From a checkpoint of a small mixture-of-experts model trained on Wikipedia.
Size: 12 layers, width 512, vocabulary 32768, 160M parameters.
Experts: 128 SwiGLU neurons an expert, 8 picks a token.
Below are experts of layer 8 (counted from 0) of a mixture-of-experts language model. Rows are named router (the router's row for the expert), gate (a neuron's input weights, with its number), up (a neuron's input weights, with its number), down (a neuron's output weights, with its number) and show model dimensions 64-127. Each number is 128 + 32 x the weight over its row's rms, rounded and kept within 0 to 255. Numbers have three digits each.
After each expert's rows: "comes before" lists some tokens at least twice as common just after its tokens as in all text; "gets" lists some tokens that make up at least twice as much of what it gets as of all text. This comes from a sample of Wikipedia text that the model never trained on. Tokens count by the router's weight.

# expert 25
router:061155113152135093163108117117148096112110131136130117138119174180138127095178118196157161121125071098082106161137135078103168154180123167138146143119133183131106118113152165128142139103161139
gate0:098151170131083155101172163063129130134142071125151123130104153192147125185163115138149138182119111126136134118091141146184117153096136166100175097110148141156124194139151211111106116147081134
up0:157163094107134154133179148119129163114139102101177084116116164118130117130182136143082089156098090130148136133119130157107184099155049145134081128167135182079084138149096102062154129164156123
down0:164161077104122150080052122114104138127133131162096137097129078136129073103143190134087122157084124111145088082127105104119142130101076099106139134147111077152116116104124138068099112111163157
gate1:095170116151057152110140126093152139149122202156105127120109096146141119174138168134138155154157122169146156106150124069130192204133140055107132159115150071121112136116093082097151157144153124
up1:126085078107087121120126170124146088143127129152132099106156144134149145129106136127131102128182146130143165185139185110155118141070151080132018128164108101091176118116095094139113174112104146
down1:151111156149133140087138147124152060093124138161147161138088113112093152159110128071151085113130172103128128140109150145199157142131162158167106153168124156119162080115100113084116137151133105
gate2:135076136058222159162137113093159133089124116162083153167070117135144144092144116135160165187149131116107163134162149118110118184184151178142119159200138147181100164121145057119083125122125108
up2:094096091142157107083116124063141075055073087149124114108105147131135159122183124192118127153150151116129144150146165121198078137100111140088130132084117196122113074170146179121090131150130107
down2:170102112137105127147099100162147133153110137155083132065135156118132047146098173054110140161161136186111125147133162142104161102160119130115130172139119129176133117104116089065136121149044107
comes before: " the", " a", " to", " his", " be", " an"
gets: " to", " was", " is", " as", " for", " with"

# expert 46
router:138138089131135099186157117153169110135098153126068085082092135144089109103139148140165127115126156121102098134130136126107145162152139147084125126113161126118132232138166137170084145091150140
gate0:104169156089091111174152113119107111147121125125169123187189146132133195112173092090099181206129163120154129117110141134155132117102127200103106162115128154200116131139083142128094119132126142
up0:135152103183105161140121147150118165175087112129127087135159171136105132124115167150104203147114078137077170104062136102121127138138165102117114110064131104064155148114188120143135092133132131
down0:145090150132158082130168187113159069105085110101075132092143087129116197113162152065125145105126089127150083140132126128137107164113108197122146109110140094199097103161149125144170051212096114
gate1:078163174133130173076068140087136098117164099163145147134153098159129173120129113104178117180142126112132128138098100132146126122192113159124058084116119099196125132138115123177076123093110158
up1:165084129167122119125120123101106165124085100094193138127164136188113168126132150145152136113066157103123053092084137152194164170122128090112202083171105132124095166138112106086146151098135082
down1:163133133124132161115136108057190086153147113148152148142105143155085081144073172200090164195133160124145159084190130156098061073062125101092103104140179173103135124159171089100083144123060075
gate2:110087141144099150111154112150119136105156141155111126155097117128091180089143120148174127128114136115093137056149117076157167156135159140146169098110115133178118165124118110143103070085119173
up2:140163121155151072100142146157101151111171161087144102104158102141140131183114129129089126111089133076126100089101132124151121165101130158061137089128101109087134109172066114171138166137167093
down2:084114135064100084154104166099132141106130128138180148116107147123188114167134080139110108104151096141111123092131122195077106136169160122074119122142099102069086145187103140126089105147126167
comes before: " ", "0", "1", "2", "3", "4"
gets: " ", " |", "–", ".", " a", ";"

# expert 35
router:123110113142139124151116155157113125163125163178168089096183126150130141112147125184205110122120082127169082126122140091123075149160098177096112131089171162181079124118179101135091171080112164
gate0:104151147141108107151157115159157163111133128131117086123191095081108184122150102180152110120165134164160203144138131186121068105103062111126046112114123096137160068142123034130144110124185106
up0:133171125136157079152139108175114138124122106136136159149124170180191157121137142144123092114097147122130135113096145183097123150104126112151058180114135129148111098076134167152194105147177148
down0:126136168146087131175153113106116121131160046175140144115113130059080077176138054122131155103164118132078112123168081206089107119132188101129121141130124122130115093137117132120102118157141087
gate1:135122138137117091093117143150139187066057133221141103119178143150102179110131157126117121154122159109175096161145122177123138129102119080121105087111121137189166151153153134133149138101119178
up1:145182087100133141100151097140186102111135078102121133119067065125047105106100092140126065165088148153141128228086098106111145126169133103162152143168201188113105114125103111077117150131130146
down1:077132160177127101137114152057135133170128140094072068139101120075102110073120083112163090129110085188113100104099109124118137068164063074225136126128094126210145152105181084112073106086104167
gate2:128090112129126108117114127126061164171097128126109096150141061055166139139086188137099062139118148099150111185158085099175134219162153112123143136109085151138138117138136154159106120102127110
up2:075117129126139106170127091116164093236129128126149117119105150123117101126154103095101188158175089192093087199094131109119167098107121136108148124103136149099120076132103119140069139162133169
down2:132131118088133139184160134145095109100137105085112140180123138130061133119126133154184099108102111011126095091086109062122110175133094132129126095176132114181127130146106141117111193157158143
comes before: " the", " ", " a", " an", " September", " January"
gets: " in", " was", " as", " is", " to", " on"

# expert 17
router:141132088101161099114123125092152090114128173197121062130133148148134084071165128172098105106129124155104095146105062154170123138150179095150109116091141148133193138106209169078160118080125127
gate0:121122143072142157119148122090132122157115166146136125126086121150114101102120147182145107144182130083148129111111095164149136108145058074126111100108125168187141132195112139065114100131163161
up0:099151104121122141123115123155128173082158116119149082146088115141168156136117128104114158092132142091150170122128189129164088161196064172149112122124105122147131102112134062149096075133208147
down0:077167166119051108118125103140127099101111107133063138132099102120139142145145199117131147133136141103138130121133146164149142081146141064115153139125116067106125142167115133070177140137135140
gate1:123066172092131133163143126179152123195151101142130121188144101118124110147066136139123129071168141137124111138138095117119155122112199120125198073160146126158140176131163108125171146192135136
up1:133166123105161172124145136110127143114170123130085143164121124093113154131152157124141129123175126148097098091125141107140134132125169160184172145094143122120116152157108095157127123143130153
down1:165111079138101173103110082146165139157085076120109104106103155182181128135104142167141089182103073146101145142086048096132111128120080124195089163112125164164113122106121136095082138084153092
gate2:083114138180148158136166101123126141162141103162096185143114115125120096116139137049146124142164134083172087153121143114096074140135128115093080085130072157171099156147159139139138124161071108
up2:099075161124170108161056121152135068130093184132119160178169076194144152110145106121168099141108180158107136102139133154131132086118144136112124126131136153125153162152141078179162101138121153
down2:083136135086089110132157099146164150168153170154092154170126165130115122131141118121178129129088176209137117107145138152088169133103173121164088097130119108069155109104105075127125144176128195
comes before: "20", "19", "18", "1", "2", "10"
gets: " ", "20", " (", "19", "–", "18"

# expert 26
router:132198133156134151111114082205122147136107090085111133114103124166116083122118165162169058108151092088071072183143162086139126142108120147067086110113171099122100132070124090172101095136137177
gate0:110184182087112122091144189165112142151082142141085161085117144108114151120166124147157126144127087156178127070164231109170129182101141113131072054124142133151107125114101116141125092080141131
up0:127102083165158105141128144143142070143170088151136106186109170113208174139076091155091116113109106116159140177103092092194056122163080145140169137155211129105094140102144145117122116090130142
down0:112129069099174078118175076216118160164155156128115129123113168148156098109157064178126082099138127192148176149074139138125082130140089082115132125120165070112124175209093122159076204202228125
gate1:155156116143142110090153071169121115115133093120153153104196128136118096103170156178155116096135150183140138122161138143136129159141137160166103151063130082134166135122145125062117157141087114
up1:130117172161160141126191109120086122034087145078109146178153104174129106139116136131186102128164115106113095191098211099088105170163083085105126121134128145134155168135096136139142137143113148
down1:139137162106167143137175151198162112146140163162194155103085172123161195119119068117093184119099147062136107081155129156103125129067133155187095119142143104103138117125136094090124167131118150
gate2:120156096164092093113131128141161181120134129122159165157181105094141171154148092097106067190152116146136099153143115111110137144124126137119123129154129118145105146129123145130145118064142116
up2:146104152099098156184144115125153136151180145119136166076110135161115136117094109114114123125121085160115130104151114142085082144103110127074151122074105170080127134084113181108111117127177039
down2:127103118098075154126139155123095141172152114123090120128124132133106116151149182095194116119112137126214152090067183175096142077140155128127124081131111108046109161064095122117108140117159106
comes before: " |", " |\n", ".", "0", "%", ";"
gets: " ", "0", " |", "%", "1", "."

# expert 34
router:077159201129185119179086112137139125177153127119085139171095132129132078173147116152147150114114070119125083146117104076159173174166182186088184103123119159141101130139121145134109155151151122
gate0:173147149105132142131118107113094187117075097190123116141134160138167177115113130115139125118134062134152118179168146156058141164135107121121169157120077133095084168148140131039167131126169152
up0:072173110154147128115159086093161140156129117153148157105144139174126156117133122129118125072187120173085012056102072142180104163095125071066130138135133166121137164175141100138100143150115178
down0:114104193139134081121085117130131110142161156156102085100141106189118123149070124175166143115143064131088135106086060092173127125077104138125138126164118075100168082107151162093072107126099084
gate1:077119154141115169183110119164071209133084132126112121146116148083109172155121165182125119180127099115064105080113188052123081152104158074086149136134148110107137083092147084112115179177144165
up1:159172131116105156081166071114142122132111102134170171084110118097132118118177070111106140088135122088139155124109212172100132152125129166160184127114184090112143102093156161172150134112128136
down1:127218120116135102121118145110121073160048091150161156137124157182093088137119133101159146108096175168143133106128131114084061147121029115081107118090113134212100077127150170125119075166107096
gate2:136204103097163156135114209133142134209072135139147178129140134150109097129040080115156139145129105044121068122119131123100172128140162138134049132142104092080160123153085080144091141185115109
up2:058038112160138121135109119080110163093093112115161150124130126133083121164173067108115150178053056151097158112119150090109154151149134121138126119183125108134152167152165089162145152174139120
down2:202127159111120075156194131155101094108135123112139114152074135151094117068162096161128126106079103135144133155102110061175161098087103072167089135146177088116168150141112114202116180205147175
comes before: " |", ":", "0", "19", "1", " |\n"
gets: " ", "0", " /", " —", "1", "2"

# expert 48
router:105090145156116165119108077149129158182124163179140135140117166108114148135150189149063028121155142107087141159186117126145108108130191149123129085120095146094130144173164113086105141081117097
gate0:124116161079123119090125147086135100102137160147183110130119146102152114096141081082134139160110131153149137164107146145175196124119136127150170099133156153110157162186155114116117114071127161
up0:120109139129144167099116166087099216160109126137062144126115112117164090154188088142088108141152143126167103120158166182144134143169142085145134184116101101135064146119104159091145054152161168
down0:154140088127124183102176140156148123195135169122113161088095138135099142096144139079170120086137095169121140144146073161168144061164160101150100127152124114134134158132117113120168157216133097
gate1:106123167116097176150130068131140123104096113141147152132103219107165138162147150136083144152123150105129075139145144115105216098109136143086120104112159089107157189181173104160111134090089139
up1:104129152154173166106120221110094106111128134128126136085051136161184157139184184131113114137089130096146197124161086167140124110109179087113160083126162119160066109122145124159105121108098123
down1:201114120198133191068129138195156112170138152148205089199123081090114117151153115093132097132095075127149172149137136120207158076173100115097096133172078103147170124145063109175094156157143085
gate2:138103164169119161099083137168126164148130148075140140216129150102142141091125178146078083155141146105154107209110153142142151135153124131133151096146163174113102106141106193128088213144102114
up2:170112134121134100150161138139198145150105106046176105174166157092132179162102165141151118124073127090129101123089104155150153086099152117167200105186063144086109160050154160117150144188105163
down2:177152128072185139088082146166150132139132091103147127148082119112111159109138090113104105121175164136155104111102083174123175140149134139155110150127075136117105113135128150162158126157144100
comes before: "-", "|", "==", " (", "=", "==="
gets: "\n", " |\n", ")\n", "\n\n", ".\n\n", ".\n"

# expert 32
router:132158095164108095102112113121176096138108143121077094093110113181073078101163150127137114142149099117142096140145172102169137185128159154113124108120137107136121115089149137166088117124120167
gate0:166134083127123133147109144137156076083142155178094137130085129204167141068062208193121071199114105118049129140130078083137077191171138086143149159105141132162118125153116093126074108139100157
up0:159169098130199097104087106131110117176156111070122156227149149150093106104118182170114108089105156125150171165127122103129093113129130077144153148108117100154061088161140138157162134072155110
down0:145159113090077104176116173101191171105156127133151118149183137095152150093136131089123085106162046142087099184044125108092082151144138141104113192131121036105126131171089116171114161148184157
gate1:124127146064153114106145088158176119139132164136174150125112145180170096104118161182189111169121125163134134146160096096111186120108123101159136113126043205082201059149108148174085105142111125
up1:148121075110131140163130157166107142090152074119185093115211162097109174099116143093187123114162109173112166092085177151118157140132144151160145074136123129107069122145103132133143049181112071
down1:177087134124138112086164097176143121130144170119091102113168046135141068147154127113105144127091125162128139093078170185102189186155123076161150154128135114141164130110132081096089149108213154
gate2:121154073125122137118132133130129135153106114111105149106160140142123144149088067152142167112132102119109127135139092060121130135170127095115153082106075120108152175169130084170125158102160159
up2:084163106117117101113147124066125150119117132110144154130158058139168111117112133103133111156186087161145090139143109096100082111053161146145143180131129164094128165117099153137089126175087116
down2:140102064121110148143134152145089096171106140093138190162152165128131122135105087132137102136108081179138141133065174129142158145081114196059103099067123172052156131068125176093095099122144088
comes before: " ", "1", "0", "20", "19", "2"
gets: " ", " |", ".", "–", "°", "′"

# expert 61
router:102142104112140097101175127107104069154152159110109111075138149131089148063158074192057178113147144113153127153101106092189112204103123113149166114101148189143137081171072081082135171144165146
gate0:146078142090024105152146127154098129140165112124117115112114071081125128155133115115139129156120178149136145226122121149119131146139091093091144225136110222095116089109071120075108147159210111
up0:079094129145150112170133154049095141100178101150118112141122143115123074146173074125132168109074137124119119116127147148162101127177126149121146147070109146080093098194123136149179045110117098
down0:104125195120115121138066088137093179139167180143046065079143143132154128146131173119128112104128102124137124117110187124100110116152172082106157174124154149131116155102129066068210106106131113
gate1:088174092132160132141122149117127134133081132121155149161093141106070120113125104170141096168145171175125104171136132134142099144113126146129134135123080146121103125142105143123079177128149174
up1:154171138108127116121127117047137087097146155092122122129157099114132098160113166040128164138174145158147124104118163135180120071109120151076146114154092155143133115105116115141131111107193156
down1:146131136165150115068135163143136124120104111089136104156113080128082120140112146192104130158118156093135157138138139183106103101184110123128150121190129109150138082121031132134098130127094120
gate2:102139062114156140080215143140190082106069126145113047139160127135124163061157090128077127181124178118124129150090155103085085171121160120149124147104145149050118138088121119092114095170099107
up2:149118064126198091101168129158134176185189128035089089160095141151144119083164093168148098130104163073098164090171123121071082131099161139141160146129155139111115105110129092157086077095132153
down2:179083154145137075201000138140127066125105177128118111158169183138156133161114151143092109078125131136152104107149149131149125129152136164152166125072139125143160120103165142118158176151112117
comes before: "20", "19", "18", " he", " and", " but"
gets: ",", " ", "20", "19", ".", "–"

# expert 59
router:120133095180073080151103109161133134130115173179106110104120178170108139123168057149119103109164048111064090150160152146086164150150140151162126141123106155108144127124130082116062142093142072
gate0:141185142105133055092119151162154123166124131119153093103118135147086136092115067143137036170146128108139132139182157153083112183164114098129125101119139145125140151169143075107087117162101129
up0:067095172109104195130117116112099130116087146172108156155128117130159112133138190141066169145045158082140083078126117143105161127126133083163137125111150068099121099109125158124065077099156189
down0:110142142142115129095101159171096163121076115101119164173104095133086195093131128076127063102150128120135116112164146183181114192136153145090139146162118151099138109100119109093104167118153154
gate1:158155111159157157134092168092180169107166170119105132092095098170069131117128170112129094166112136127160121142157102157043129111133112168125092166175120193205129142125162134159173154111121081
up1:130114179093099058065096086140124154070114198104066127155128115123088137074108131150093174178150150129170136115139179170135133182107145144116105127141095136097151122150165102124192130142138109
down1:139150191164131120156098096089138117110142165124147086145152108182131115112100118110126171193116116170139108116133153169124176158119125135128093125139085201165123114097137131101170131150120185
gate2:107154070136158132169100154147146098137091153173136088094155096149130158126126153070119127059123064090126169150154121181149143089149143143099141102126153111100083128127125106098047121157145213
up2:150088131080115164204132084136159084153064042157121063113101105148112185106111120152117144088157072173096154101165110105132181167132136166158121136148137139105108117127114115057162137128153121
down2:153132183173107147131181164098153138107165137127201187215091117162141143106150123218138079148090156129050114083136157119117084110152131138093134190117081107145073125068100077118157140137095110
comes before: " ", "-", "==", "|", " The", "The"
gets: " |", "-", "|", ":", "\n", ".\n\n"

# expert 3
router:110133103139104145112112099105187098135096128147079090155124135154090110116196116178112134137123093118072097126118079125186135158163124145161132136072183161157146147106191151111151118062114139
gate0:091132126132063142190136107176134137114113169171189124160178118111128117139066149143115139185138159122084152169139127125118106100114142129132101107065139128176143172170090101127162141140106097
up0:143115161070153121143147078085137106109135155213108132139121136153090123149162134132119173118166196157163181165167113140126094148112120125135098143100150128122123129102079128094148093165102112
down0:144089149112119175097077109169144139133140111064110160109134074107157116139103148116125142199141185134170088129123129104176155111099141082170112133103141130117043086153118126166117108126105096
gate1:147117120149155114105075158101169109108110137156093200131198109124172119117129128106126136124170113078123115181185066183075119106094186145169175126181137121142157099096078189120114144156164132
up1:190114146117170149144116107124091072150147120178115137133154129084113169100098134119089154108140100056114188117133108079190087176107097102074119082075135106109137169139117111126185132168106105
down1:170163070141070163103165112141039155161180158172148098150069127205101139096140094134126147102146152176101128148136169138207148180098143118108115132152148140097150155090108127148169123129132154
gate2:092160168110136079123142125154088105106134090084177122087113127123107065101129117156145151088156128094168058182091106147113136079128108095117223158183033115129100133166129143098160105164100127
up2:187083170104104151115111162153139087167110135113119115176136151091167116125206136146163150188091131166135132141160131048164137136117148155071105144128079114125101145182183142146142145181090114
down2:112127135148065133106057110156145073054128111085134118137126150117154158136137086142142144153157154151142115097135118075122088123202125155159124078104162128122126142129212085139057137149161052
comes before: "20", "19", "|", "18", "1", "10"
gets: " ", "20", "19", " |\n", "–", "18"

# expert 5
router:106146117173158149102155131166163136152119137141138155182134134139127097126137128087090119034106119110161151134131205137108078155106119144041142151105148118050101116129068092133170184139140176
gate0:133109165125056137181165107065078119171099118130123119116134123154143106111178191163102170119164095146153085095101168103126134131120182183144146151134176156105158093110119056163119097120170173
up0:122130158096150108141101126148154110086111113096105140124120095109115144123113134131133085117136076158087097115100154119137124082160179049131183162094151140154153150111061107121150137136049150
down0:130120150139128158157167157177134101138161149180132148131159164064159142132135135099093090096120108134204195145038079143149094107130113172147183164145044117140144149188141178130167146104154125
gate1:112149163170182099136157124171135162148171142079105128138072182146112152147109125147151138111133165121158060131103188077143123157153059143164096195102144096091097163174149154178163152141098111
up1:085140105123171113122130112154142129131108123178142126197078133131112145138127097145112133189059095166098095099101092159110109099109150112122138120174106144119141183130132118150209094159115122
down1:112139160105129077116158141135152147086140106154108140141096135115126112176139143183111125126087142115146154113172140138156127127111156165120167117078160122141114149112141134108154115183135104
gate2:119089113180144128133136080130131123127113156123169206103141098121107136130199147102107126145162119055119115138079129160114147100142144112138166238136139135091129077118098051167081101186147118
up2:084093138132100102116126212148087146083135147137098115046144168096109116138141158125136143087140149198129160194142114138118088137093177158143110102105157142164136090126138118146111105065143116
down2:132186069132058081057079157100182126126115094153063172144158108164154140084155113163119176151097170127099165128165127159061163079101146093086092091120128152137114085145089179092094090120148196
comes before: " |", " |\n", "|", "%", " The", "0"
gets: ".", ")", " |\n", "0", ";", "00"

# expert 57
router:114140112150155109157093171114143097128115167125075127141123140108146124078208136208147099112186116129114109132148098111110165112153117176091128118105106162159134105124154088147117166163109172
gate0:172123164179134145097145111123100119119080135127134134134097132165134210117164169157148125090152098100118152110154146132128160163128202155133130101161094140113130110119136097114088148124162134
up0:092146101053139108103146134167171106111151130050122108108139193172133119098185058135143136093134122160128119105111144141154096108140112129124112197108094127131167128086145142061121142172144078
down0:081132141138217168074081149123164163133112129101156108143111132111131194143118144121170098144166108161128068196154130100131109160087137118098166083139182156135110157115087166151129079135131157
gate1:110114097084130131097117109157099117099126193112174075139143111125079179148087148183131134102121097197170170129105138134154170114129144097104138116051176182139180105165145113128095111115122062
up1:140133150136138119116131134161131117080077125142133148148102193169117087123152109176100141118125154145092151067116111078126107107143097123159122134154127104157126119161160161078153128178138182
down1:151133110116113130094133099151085105142148124136114125142103165113134107093071129157147091187179123179162115092167113136164126098094113132088115104124099111145095113134158118166116133162120114
gate2:122088147137090120182218119104117158117072133176165116125134127184143172087137062094174090165128127164046131078151070173100126115113155103169130142078177131151159083148071153174118139153110093
up2:105095126113087145092158095118135116119070072142069142123179114127151114150102120128064092149111102153146067105131113162123074083133148120149110120195114146157081125160144147147115110139107117
down2:177179103087107117147067135141095103130168127076137070131101114126168117102105170123074159119128143128218142128118131071138128122155114155092172199136189151191147096128167100131169125151088118
comes before: " the", " a", " be", " to", " his", "\""
gets: " to", " in", " for", " of", " on", " In"

# expert 49
router:112101103136106115139118149135140128156148185113079139130131163107118119087128102142107089099122174128086081126115072122077154155085136164103153092072185216148071114080071173168107114125122124
gate0:130144135165108134104128154144140147118076152099202122132125133118111136118118151169105143130182135144130032137136092141118166143150145200101188195216116134113081097176088145098128082089074168
up0:067130107100164168147122110111182130169084141143112028101161143170159109159089145130117121119064129173161157111133144133160154109104125092091124108047116093170139138187148155148113082103099141
down0:104145169147148135124064185130047082176103186138094120135125110183136172178180089110142137182183169130171164150164130112133134167127121112123174135151093116096129132135132098150159064178134141
gate1:117113079096094142151115058120126167094129115138132113180112160112100127048115149211095167118099144089069154134176063110142139190101141137120122172176118147143134142178179161103147131150130173
up1:144073177176124160112141080076166090203163132113118092188159136109110195113063129098118123157112131130103107089110140153122116136139135162064193112108147151139128151141103143124159157077116061
down1:166167123089168106166081160160102105164100125131142141067106172191114164095111139168077189188082124153167104153057176098087105163117059058096170138145120136072171149093117124144126113126139153
gate2:183156121150162207129148143153120210199140146140165157164174145143133122091155123147105145137130179115135123103127118055101137144097139086142100121158138112190111174106129137126101129179112125
up2:116125157096094150182092181092164130098143154144121095105165100048132155091111116141120099135141109133167154146114178132107131121145151142103146060076121153089119077151106113106131077230133076
down2:101136114174100181127144113106125076167155100106192227185110115077173102141153157110158159095118189101134118139120127157092084171129122067162105182123038113118117128157122185149093143153098127
comes before: " the", "–", " a", "th", " his", " October"
gets: " of", " in", " for", " at", " on", "2"

# expert 4
router:103183141146141100091102078101165114169155160153118131145161159226185187112190100154168177112118116093053092156119088110153116136150091135119142112105102169126136093116089097116179103113143193
gate0:097145117136146125170123059126164141179130073084113116102120115163129126134114046109115134080168101139073145163156115170123096154076127098165133098150164127062115161119155154098097094133198134
up0:112161152103142128170099119128131123103158078090177075050126162166164118114149152085140160154144135106073127138126195118162127135167167181069127105107167137108142129129083130150139166139113135
down0:084116122124098107138161136143119125164103070088050127093220140134112146132126094129118144108188106116095164170166053117110065070100110119094102118108093153117154108111105123138145121131176172
gate1:123134179126132148110087130157100137164169140158176097136096150165139123156138141103133170095138041086116220128149078160110157062121136176155107096111149167136180152110136138119182145085196128
up1:113110106035132125094143034152153135142125157130111150123186067139164149106051163126136120080176088113091112152149116145122102124123146116119144175170130073083144124126130103111118109095107151
down1:161168119109168104094118104177184191173117161095116145142106116159115122187122126134152182098106108141134124102133096087196130139110151124116129144080095111153147120167152115098164098169117113
gate2:158096116125116158155109095146112110169142106086122124102136132126206124133105108134109096107128198127147047119136141120153136167127165195107106126121136105069108094177133127148170083110118107
up2:107161144107096138087133175103127165141090174146180140111146119122144135170067122156156141111128144135201035110188107116137114178082130187181166078110108139108106083160092110111157081085159116
down2:138121165139089063093111144146157131158162123064105131087149165130209166104111116152124084134154083112145107201103092128171040149114099150126147135163157118137078105136121090208124062135107141
comes before: " to", " the", ",", " in", ".", " and"
gets: " to", ",", " him", " from", " with", " on"

# expert 15
router:148140092186161096079071130129124089103103170198071131082157144145132140111143133114124136109105130105104102188153076142084102103186131177139147104127101136094115148126107115109117115124162155
gate0:153188119094162113096111106116126101076124129144118118150166170123081147133127120089209160097152126094048162199151105170052101149185181122136094183103160179109167101152111087058099191131135148
up0:084112110157109076054094134116146098154167099140075160174178135114134159174086066085137154095072109196113121082127156097065084155154148147134069153148126172100215068120079149121126135129081161
down0:132136192167103158161108110124131126148134176079126070171123109146163151189125133116115159144111174117136123050136173116113165080137155086111138173162116116115139077084116108131127105125119124
gate1:167166079125114076126116137095104141099112162196129078145109104058115133125101083123106172128090158066093135209121175165111130111156105113130113148122137125137092149124157141091102154115134166
up1:176139099130107188125148158109145123107143130170104074128129141097151173149112103114131084084166093091156150196074163107171061101154094122111174106154164203128196129103162159186117164166127082
down1:140071156140133150137133103083139125165108120101088146126085163079142116179169154064109144118147097108083118153136118137082094088071146107127166144101091108074117190058130126105103145125133137
gate2:133092105098117137121123085144117140142131101137119168102120135112130078170185111144128109183098191140137044175148120144089130159126193147117140080080125108108103129182168098171122142092099136
up2:145140118131151170118118140190122074114108131082135235168179121118160198065144121145143152138161109116099074095144118164118161160150179131071146142130124160160147151088084102116164186108144117
down2:164129074150149148065091156095110111103150163108151153113146150129137224173110139114131117167146163128091114131155124151158118144139143098103145111130121186062118143131141124126089069133175101
comes before: " ", " USA", " team", " League", " Team", " season"
gets: " |", "|", " the", "-", ":", " ("

# expert 45
router:083142131123091120114159142152163143163090185144146122158151175175125074099088134176096156109147139139175197127159111075127237200125178182111163136112145155140095140114138126114081146146142233
gate0:187207142138148143135156145193136148104124077181146165175140126160072092091166122143152085108147148120121147102094139116120170114153206149179143062159135124132147131146105139139169147074123170
up0:133131077141120118128142111094176140145149131169144104158080116100119145158125142129118099141145186096079145115119096177116124130110066150175178120124173096095178107134158121200194157130158124
down0:195126125141135138107142113113151149177126110183078128121060173102110155175163078089147144129111126082116074110149117135157187117080120117154156118138105164158093115111127126109168106117093144
gate1:106176158100106131094174050100126133167173083147118141124170089114133120070076081132141176139150105120175114181108111080166188190091153152118143135067189104158116088148142219160092107135149145
up1:127096149101166095075150158221159153088159138058158120103101167141118107105104110106176127125176179150146104075146116175174143165126094138082113161083150096151173149124124133155121111129137196
down1:181162191056132138145166120192149118172113142148156125185089127174134084142109124142098140146148171107168101120130123186162106124119194084102149085190136116137135160109159116160102108189160190
gate2:145187091112118094144134129112124144160078100067168155180053169099161091132116087155132128110109117130122122175125131107142133075124157109107143129085149163125114129159164136136071110120149117
up2:085086189132137132101198178061144139122122128113143114155057145124129206140160072126091123139112120099119168129087120143137170159133151124110160097177138142188153146101096151123126093146136145
down2:139121116149117134144145120098125137163137168091169128159118119141129116077119181152141105173109140110114143142048190117157103117095067107151106113185192117154133112171123126144118141140161186
comes before: " The", " the", "==", " He", " In", "The"
gets: ".", ".\n\n", ",", " that", "\n\n", " which"

# expert 36
router:132170100177154135155112106189119116139103130145104123110157137112157089120148120119174139056145112073086101172137141135091116120115158134125123122123158164164077116123123089104062165100180110
gate0:150146089165181057193114131165128095099058170165159136141141116118159169154086109094131123135147135156121179145113150139141106119133167112150126108160163159131122113185167142184160114084135128
up0:106136069182131113133125121161142058137139128080113119078167159093171101101098121151130134138117137112134127102136146077170179106164113103163153150126106189162090168183106149162126072128088135
down0:180092106206100135144100070134153093105116158132142146152140127082103043099141095110097132138157116096119090114188183169102157146122144101151127143108131177094118131176126173145133135110173143
gate1:091143146080101109195094089113146109140115158160094140072151087105099108145085101141101037117086074114168105122127155135131072115103124118173208098162111139124117158143129136078131159123137155
up1:153116124115119105133062149121087215077160151161166106160117135121138111143129119109103114089139137108052117112109164126124108135122121051119167101103128117132079144154084127132125115161103148
down1:086129122107102143166142074108128109150100149167136151103175147147116197137111127091168143113090143138164090106142122107148101111107133161090131125171184159093119130118115130118150148165164073
gate2:163140188162130148072062122158106155120142111145141120200117109118122163130092166186080124169088121147095128097149122150078168145171092130189093142132118136107108134108139160109087053108160118
up2:123108166183113105136162063129099165131199114084112112139088139119174103111103151107160130096148121142072114138130189112171105131069107132117095128142160108141141140119099144113152142174131154
down2:161164147072201125091116147096109089162089130122117153121149159067089117101186161155095146073120108159098071107112154121159142151142125177124123162121158161189109129114184141125131184134111096
comes before: " ", "|", " —", " \"", " Green", " USA"
gets: " |", "|", ";", "-", " |\n", ":"